From a checkpoint of a small mixture-of-experts model trained on Wikipedia.
Size: 10 layers, vocabulary 24314.
Experts: 192 cubed ReLU neurons an expert, 2 picks a token, a shared expert of 192 neurons.
Training: a variant of Muon for the experts, 299M tokens, 6598 steps.
Below are experts of layer 7 (counted from 0) of a mixture-of-experts language model. Rows are named router (the router's row for the expert), up (a neuron's input weights, with its number) and show model dimensions 0-79. Each number is 128 + 24 x the weight over its row's rms, rounded and kept within 0 to 255.
Before each expert's rows: a language model's description of what the expert responds to. This comes from a sample of Wikipedia text that the model never trained on.

# expert 21
Adjectives and names after the, such as Republican, Labour, Australian, Army, NBA, plus country codes and digits in tables.
router [ 91 178 129 140 144 122 137 114 113  96 174 172  94  89  99 158 114 138 133 172 132 150 156 158 121 144  99  82 141 135 148 149 124 101 136  92 117 131 138 121 120 107 143 119 107 145 147 158  99 104 117 108 149 149 163 138 133 151 103 148 105 102 185 156 171 146  95 154 124 150  96  93 118 105 114 174 173 148 119 110]
up0 [134 148 129  90 122 100 125 128 129 117 101 125 139 122  96 146 111  97 121 104 151 123  92 153 129 107 183 127 165 126 121 109 113 124 153  96 110 111 120 174 111 100  98 137 166 116 137 136 165 104 154 133 115 142 114 112 154  94 141 135 138 144  93 106 142 107 101 111  72 159 136 167 108  81 151 116 148 131 143 148]
up1 [175 101 152 170 133 136 110 142 133 154  88 121 117 124 157  92 143  89  72 124 184 128 145 125 111 171  99 113 130 112 134 132 150 138 139 123 105 160 157 130  98 128 119 120 151 124 118 132 151  90  99 127 120  87 149 108  89 109 127 158 106 133 129  89 126 139 124 131 136 155 143 139 103 114 170 117 132 120 143 146]
up2 [105 139  79 145  61 101 141 144 169 174 129 122 113 141 116 100  99 121  73 130 221 149 129  94 136 119 140 137 125 105  81 119 104  97 179 129 173 137 112 156 142 112 160 170  92 135 131 147 119 130 121 151 122  91  94 166 133 141 135 117 139 123 132 129 120 139  92 108 109  99 113 197 138 106 122 113  96  81 119 138]
up3 [120 150 118 150 125 105 118 108 154 126  85 113 150 137 139 141 108 137 100 107 145  80 112 111 172 126 157 163 151 121 148 139  88  95  84 130 110 147 110 113 125 105 173 123 137 119 118 186 133 146 145 132  89 104 107 116 160  89 151 127  95  92 111 131 104  98  92 132 132 122 175 143  71 143 192 119  91 149 156 118]
up4 [180 137  94 112 153 105 141 140 168 138 151 107 119 146 140 141 110 156 111  88 172 141 139 121 133 124 139 134 117 108 171 138 109 126 131 163 134 108 122 111 137 118 145 173 136 106 177 195 137 127 125 152 130 159 149 172 114 102 112 145 102 138 148 162 136  76 130 110 158 139 150  85 100  90 206 134 111 138 141 143]
up5 [136 144 168 148 122 151 111 130 135 126 104 122 121 111 141 124 122 130 100 110 124 127 144 110 125 125 188 151 111  96 108 151 157 127 148 139  99 174  98 144 120 122 107  50 125  98 126 172 124 112  84 130 111 136 108 143 102  99 174  94 111 130  94 104 131 119 128 137 115 123 123 137 150  62 122 138  87 158 131 133]
up6 [152 157  80 125 102 139 122  91 175 166 112 110 136 124 121  63 120 128 137 129 158 100  99 119 153 137 142 139 153  91 157 156 159 114 112 170 141 125 155 105  84 126 116 137 130 133 148 145 106 121 105 119 122 112 122  84 155 117 140 118 124 103  90  95 111 149 104 129  74  65 144 125 146 110 157 140 157 129  89 136]
up7 [147 162 114 153 125 113 133 131 106 112  69 115 110 121 128  99 116 139  86 111 134 152 111 130 131 143 155 143 100 128 111 149 124 141 100 182  89 127 155 132 115 142 117 155 135  98 186 157 139 104 108 137  94 143 120 166 143 122 169 157  91 172 174 122  97 140 158 118 132 115 104 125 127 158 127  94 133 136 151 144]
up8 [142 151 141  88 155 104 120 128 118  97 124 139 135 129 139 115 147 118 134 151 105 126 148 181 148 138 150 139 123 134 151 145 154 123 110 102  96 129 145 176 123 148 147 135 159 118 120 159 167 125  95 110  76 110 147 113 121 135 147 131 167 129 125  92 113 131 140 166 105 140 105 115 120 110 159 109 124 135 138 131]
up9 [143 133 107 146 125 139 105  94 141 149 118 132 124 100 122 112 132 133 113 114 142 163 134 146 129 167  94 167 139 129  88 184 117 147  96  91 106 154 116 175 128 108 124 147 128 141 139 136 172 114 108 160 152 118 130 181 125 134 101 139  83 117  98 104 119 103 128 112 106 127 108 133 121 154 127 114 124 155 127 139]
up10 [153  84 119 115 152 141 120 134 165 139 124 119 125  73 125 157 105 127 135 100 140 131 133 141 117 127 113 148 132 149 124  67  85 162 123 121 108 140 110 126 151 147 146 192 117 125 175 121 143 130  59  84 113  78  98  97 103 156 156 156 151 100 105 106 148 120  97 189 114 127 155 139 166 130 139 136 110 138 130 158]
up11 [144 120 139 167 138 137  94 109 154 127 105  78 107  83 134 112 111  76  95  80 117 127 123  95 161 132  97 118 116 169 166  93  89 137  81 152 107 115 146 134 130 134 124 134 121 142 145 146 156 135 140 125  96 164 108 122 167 125 144 113 102 133 129 119 129 107 152 113 136 173 113 164 144 135 160 116 101 152 147 122]
up12 [140 137 116 167 151 119 115 117 104 133 104 122 113  94 138 121  75 117  71 112 137 132 157 105 135 144 103 134 143 110 131 151 124  85 129 149 108 152 125 149 104 161 143 132  97  99 112 188 144 170 105 148 118 118 150 150 125 154 149 164 100 185 156 109 122 118 129 110 131 164 131 125 119 143 113 119 114 124 107 115]

# expert 17
Middle pieces of rare or foreign words and transliterations, table separator rows and zero digits in codes, such as Jhabrera, pacified, ENSG000.
router [130 106 138  90 108 171 167 160 117 178 152 164 122 170  90 146 123 133 169 132  96 119 115 126 101  75  80 123  77 109 125 100 133  98 117 122 144 108 136 113 181 129 125 133 110 143 110  78  89 112 188 112 126 123 125 119 138 139  93 123 126 100 149 146 140 157 134 160 117 123 103 123 114 162 126 160 171 123 106  95]
up0 [173 146  89 125 146 100 108 102 117 122  99  99 103 148 152 136 158  86 133  94 115 128 141 127 115 154 139  93 128  93 135 169 172 155 144  97 122 123 141 133 101 116 157 121 153 105 148 151 124 147 140 134  71 119 106 110 140 130 136 125  89 148 106 101 116 132  78 135  89 125 130 140  82 102 151 105 108 126 144 145]
up1 [131 153 108 158 150 112 103 135 150 144  87 134 140 133 153 105 143 130 118 124 115 115 107 105 113 175 139 117 136 100 139 128 106 154 114 153 146 101 124 160 113 104 131 104 132 124 145 164 155 130  85 124 103 135 114  87 150 133 133 125 122 142 127 138 115 132 128 101  88 134 144 106 158  84 139 127 141 171 139 106]
up2 [131 104 130 135 105 122 125 157 166 141  95 134 164 167 145 134 137 134 136 102 112  99 149 134 139 138 157 110 112  73 158 116 119  93 132 175  98 124  89 115 120 158 142 150 151 102 140 143  99 112 118 132 125 130 153 139 135 109 130 135 120 141 124  74 134 118 111 143 122 110 120 142 125 142 165 108 149 106 130  80]
up3 [122 165 119 133 155 109 118  98 156 110  88 113 130 112 169 110 102  91 122 133 137 156 166 121  79 170 109 145 124 155 135 130 108 147 102 158 105 126 122 128  64 119 150  98 118  98  84 162 142 111  97 124  96 144  93 118 104 115 105 138 124 132 127 162 130 103 152 149 124  91 132 119 150 117  97  84 102 117 155 167]
up4 [125 150 103 184 148 150 126  83 132 106 140 109 102 131 190 109  88  94  97 160 144 141 126 131 112  94 114 157 126 179 165 125  85 145 123  77 161  85 152 145 125 115 129 143 168 102 147 130 138 127 104 136 138 157 121 163 129  93  85 169 118 176 134 126 117 131 124 126 134 155 131 181 140  90 122 111 136 124 161 124]
up5 [137  99 144 161 108 135 100 121 123 122 115 122  80 148 163 132 144 106 106  88 126 133 123 171 146 118 180 130 144 179 132  87 115 127 105  84 103 122 109 109 131 123 110 133 148 106 151 147 155 108  88 137  82 128  76 158 105  97 177 169  85 145 115 119 145 149 110 111 107 174  99 168 126 129 161 101 129 125 127 119]
up6 [124 133 115 119 150 113 109 144 130 132 133 155 147  79 135 137 146 168  69 136 158 129 108 137  87 118 182 111 126 168 143 175 157  82 102 148 100 142 148 136 140 145  97 126 122  97 119 110 139 116 133 142 106 141 142 117 156 176 169  93 125 104 110 147 151 135 137 113 120 135 154  80 162  86 113  88 114 161 174 137]
up7 [165 201 120 159 158 114 112  96 143 122 126 111 141  59 137 105 116 149  98 126 144 133 114  84  92 106 117 121 130 179 172 113 109 123 132 139 124 145 124 144 110 134  91 110 104 122 147 150 146 130 147  82 118  79 122  98 125 132 142 124 113 134 136 137 100 118  71  97  95 141 138 138 121 125  78 141 103 151 130 145]
up8 [161 172 134 129 137 112 114 138 124 107 130 144 111 112 150 126 180 142 112 138 178 171 124 127 118 158 142 104  95 133 156 133 105 139 140 134 119 133 107 137 157  91 122  87 110 123 153 184 132 169 107  93  83 145 139 155 136 124 147 146 113 145 143 124 110 147 107 126 158 158  93 134 105 138 133 150 143  73 107 123]
up9 [127 166  95 186 113 113 126  99 167 112 145 116 120 119 105 122 129 115 141 128 129 191 139 117 170 185 139 125 151 118 115 120 157 112 111 117  85 135 124  89  99 113 123 118 145 122 162 172 164 124  96  92 154 127 137 115 117 119 156 178 100 137 150 128 135  92 110 119 150 128 102 136 155 120 121 135 121 136 128 135]
up10 [138 125 157 150 150 111 121 108 180 164 122 122 147 113 159 135 122 152 108  96 186 114  80 136  92 135 138 107 168  93 156 186  91 105 122 126 146  98  96 148  83 143 118  98 130 131  91 191 136 141 116 151 101 125 143 150 137 139 155 145  99 138 109 117 116 165 110  94  88 173  93 147 105 116 164 110 136 123 160 132]
up11 [104 148  91 184 159 131 136  94 161 161 102 138  77 114 141 136 165 141 120  83 133 138 113  91  94 135  98 136 126 111 108 157  95 127 122 148 118 124 131 156 121 126 139 136  99 102 110 134 137 143 108 108 112 123 140 124 154 125 115 145 133 164 108 115 137 111 172 124  98 106 148 166 122  92 158 124 114 106 170 131]
up12 [150 137 110 122 128 126 137 146 146  92  95 127 127 133 136 103 120 138 134  78 133 138 134 114 143 161 132 134  91 144 137 151 104 160 129 184  95 122 127 131 107 115 108 119 130 106 128 152 132 128 117 113 144 145 125 137 110 118 145 140 123 115 158 124 125 112 119  99 108 127 146 126 127 121 138 102  61  87 153 102]

# expert 19
Digits in dates and years, month names, markdown table separator rows, coordinate byte characters, and pieces of names of places and people.
router [101  98 108 116 178 128 128 163 129 132 105 151 145 131 128 163 121 137 112 126 133 118 140 148 106 127 133  87  96 121 122  75 179 116 118 127 160 148 141 134 129 138  74 110 164 118  89 103 148 167 170 137 138 115 120 147 105 121  97 124 148 119 112 168 146 132 171 101 136 132 150  85 156 159 137 119 153 127 156 108]
up0 [153 127 148 117 161 104 114 134 155 108 108 111  83 170 132 104 135 120 150 127 142 112 130 122 108 147 122 126 118  85 199 135 122 123  79 129 118  96 130 131 130 122 128 126 126 121 160 157 136 115  90 100 109 128 114 154 137 119 150 146 125  95 137 157 170 108 152 115 145 116 133 123 116 118 142 120 121 151 134 125]
up1 [141 165 105 158  78 145  96 156 135 140 100 137 153 112 157 112 133 118 124 104 141 165 106  95 129 170 117 102 124 132 140 151 120 155 128 140 104  96 108 112 127  99 153 143 153  95 142 166 132 135 104  83  86 148 110 166 121 166 151 180 152 138 143 131 142 137 144 127 113 137 104 145 118 121 119 156 127 133 142 106]
up2 [180 162 130 152 150 117 132  65 141 119 122  65 145 116 126  89 117  94 158 109 162 131  90 144 125 168 147 114 103 145 145 171 129 134 141 180 101 154 134 104 107 132 131 132 127 109 160 142 176 120  98 122  86 123 124 151 129 139 141 164 110 122 126 129 145 140 145 141 148 174 146 152  64 144 138 113 115 128 153 135]
up3 [ 82 145 140 184 105 100  96 122 144 112  89 125 166  84 119 128 103 136 122 161 144 106 110 120 124 150 133 147 149 134 126 158  79 148  89 138  96 126 109 156  91 101 179 102  98 152 114 125 120 109 110 155 113 162 119 120 128 183 112 135 138 157 127 100 149 134 124 109 110 109 117 136 147 141 154 117 144 129 106 149]
up4 [168 153 119 150 120 129 127 114 151 110 166 102 120 132 143  89 103 106  97 153 135 132 104 110 129 126 134 156 160 123 141  95 140  94  99 113  93 109  90 123 118 120 132 141 151 119 116 146 161 157 126  84  91  94 109 127 140 158 206 106  51 122 155 130 116  86 110  82 136 105 148  96  84  90 136 108 124 149 139 110]
up5 [129 123 143 135  90  68  82 115 124  95 115 118 105 115 142  81 138 144 117 114 152 142 144  97 201 152 116 160 135 193 152 113 146 118 108 150  98 140 131 169 117 116 148 130 124 115 116 167 147 114 128 123 143 120 126 109 138 127 131 128 108 112 128 153 112 111 113 108 139 126 108 122 121 105 104  92 125 130  88  88]
up6 [133 131  72 183 142 110 117 108 152 109 142 109  78 160 153 157  97 148 120  94 161 125  92 135 105 141 178 177 179 130 123 105 119 123 115 112 154 176 120 121 148 175 124 106 115 114 112 146 117 130 110 128 130 145 101 120 125 161 109 101 142 114 135 119 113 133 117 169 121 135 132 100 147 100 138 164 116 163 139 101]
up7 [168 146 131 140 121 151 145 120 118  99 142  87 153 122 102 126 139 122 127 131 165  81  79 118 150 119 135 163 126 138 118 129 123 142 110 125 110 135 157 168  86 117 110 137 122 105 154 118 111 123  83 138 148 128 128 168 118  94 120 154 114 100 139 110 132  73 111 100  81 146 135 123 112 114 137 157 163 139 134 166]
up8 [145 156  84 111 133 142 140 106 126 120 109 122 144 127 142 101 137 126  97 130 159 132 100 111 180 139 176 163 121 126 146 132 120 155 144 168 119 138 146 118 114  89 131 141 128  61 146 153 106 118 148 112  98 163 114 143 156 108 156 115 139 135 109 116 133 106 121  94  80 118 166 147  84 133 143  82 107 111 159 127]
up9 [170 137 148 138  89 165 101 135 160 146 107  90 131 135 118 106 141  88 141 147 174 140 127 111 128 154 123  88 118 151 151 116 144 132  91 119 107 116  88 124  85 140 157 124 113 136 158 163 140 104 100 140 129 119 139 184 139 146  97 131 133 137 149 126 173 124 163 159 122 108 137 128 169 149 172 125 120 168 174 145]
up10 [154 154  96 145 146 130  90  82 137  64  88 104 130 136 148 101 132 140  84  88 125 108 123 121  98 103 135 144 138 114 131 145 107 124 112 154 106 157 112 141  91 127 151  96 144 135 149 136 163 126 121 169  91 159 167 107 107 119 176 150 113 157 131 129 113 109 150 104 120 148 142  99 117 128 163 110 123 134 122 137]
up11 [123 113 122 155 135  88 118  87 155 153 107 120 152 115 133 143 106 128  85  89 170  97 115 112 151 152 174 114  92 159 164 150 105 151 111 159 109 145 128 154 128 128 190 168 120  89 142 153 170 105 122  81 108 130 139 135  91 133 176 140 132 120 174 151 135  92 139 142 141 123 101 179 136  92 152 133 149 119 115 105]
up12 [124 120 140 156 104 143  51 118 125  84 182 139  91 118 134 116 147 111 128 135 167 134 122 126 125 121 166 145 122 149 128  94  77 133 115 128 105 153 136 130  60  97 161 149 137 106 149 138 144 132 147 110  89 138 148 156 138 107 141 123 110  90 118 154 135 146 122 120 152  94 141 148 143  75 138 120 125 114  98 189]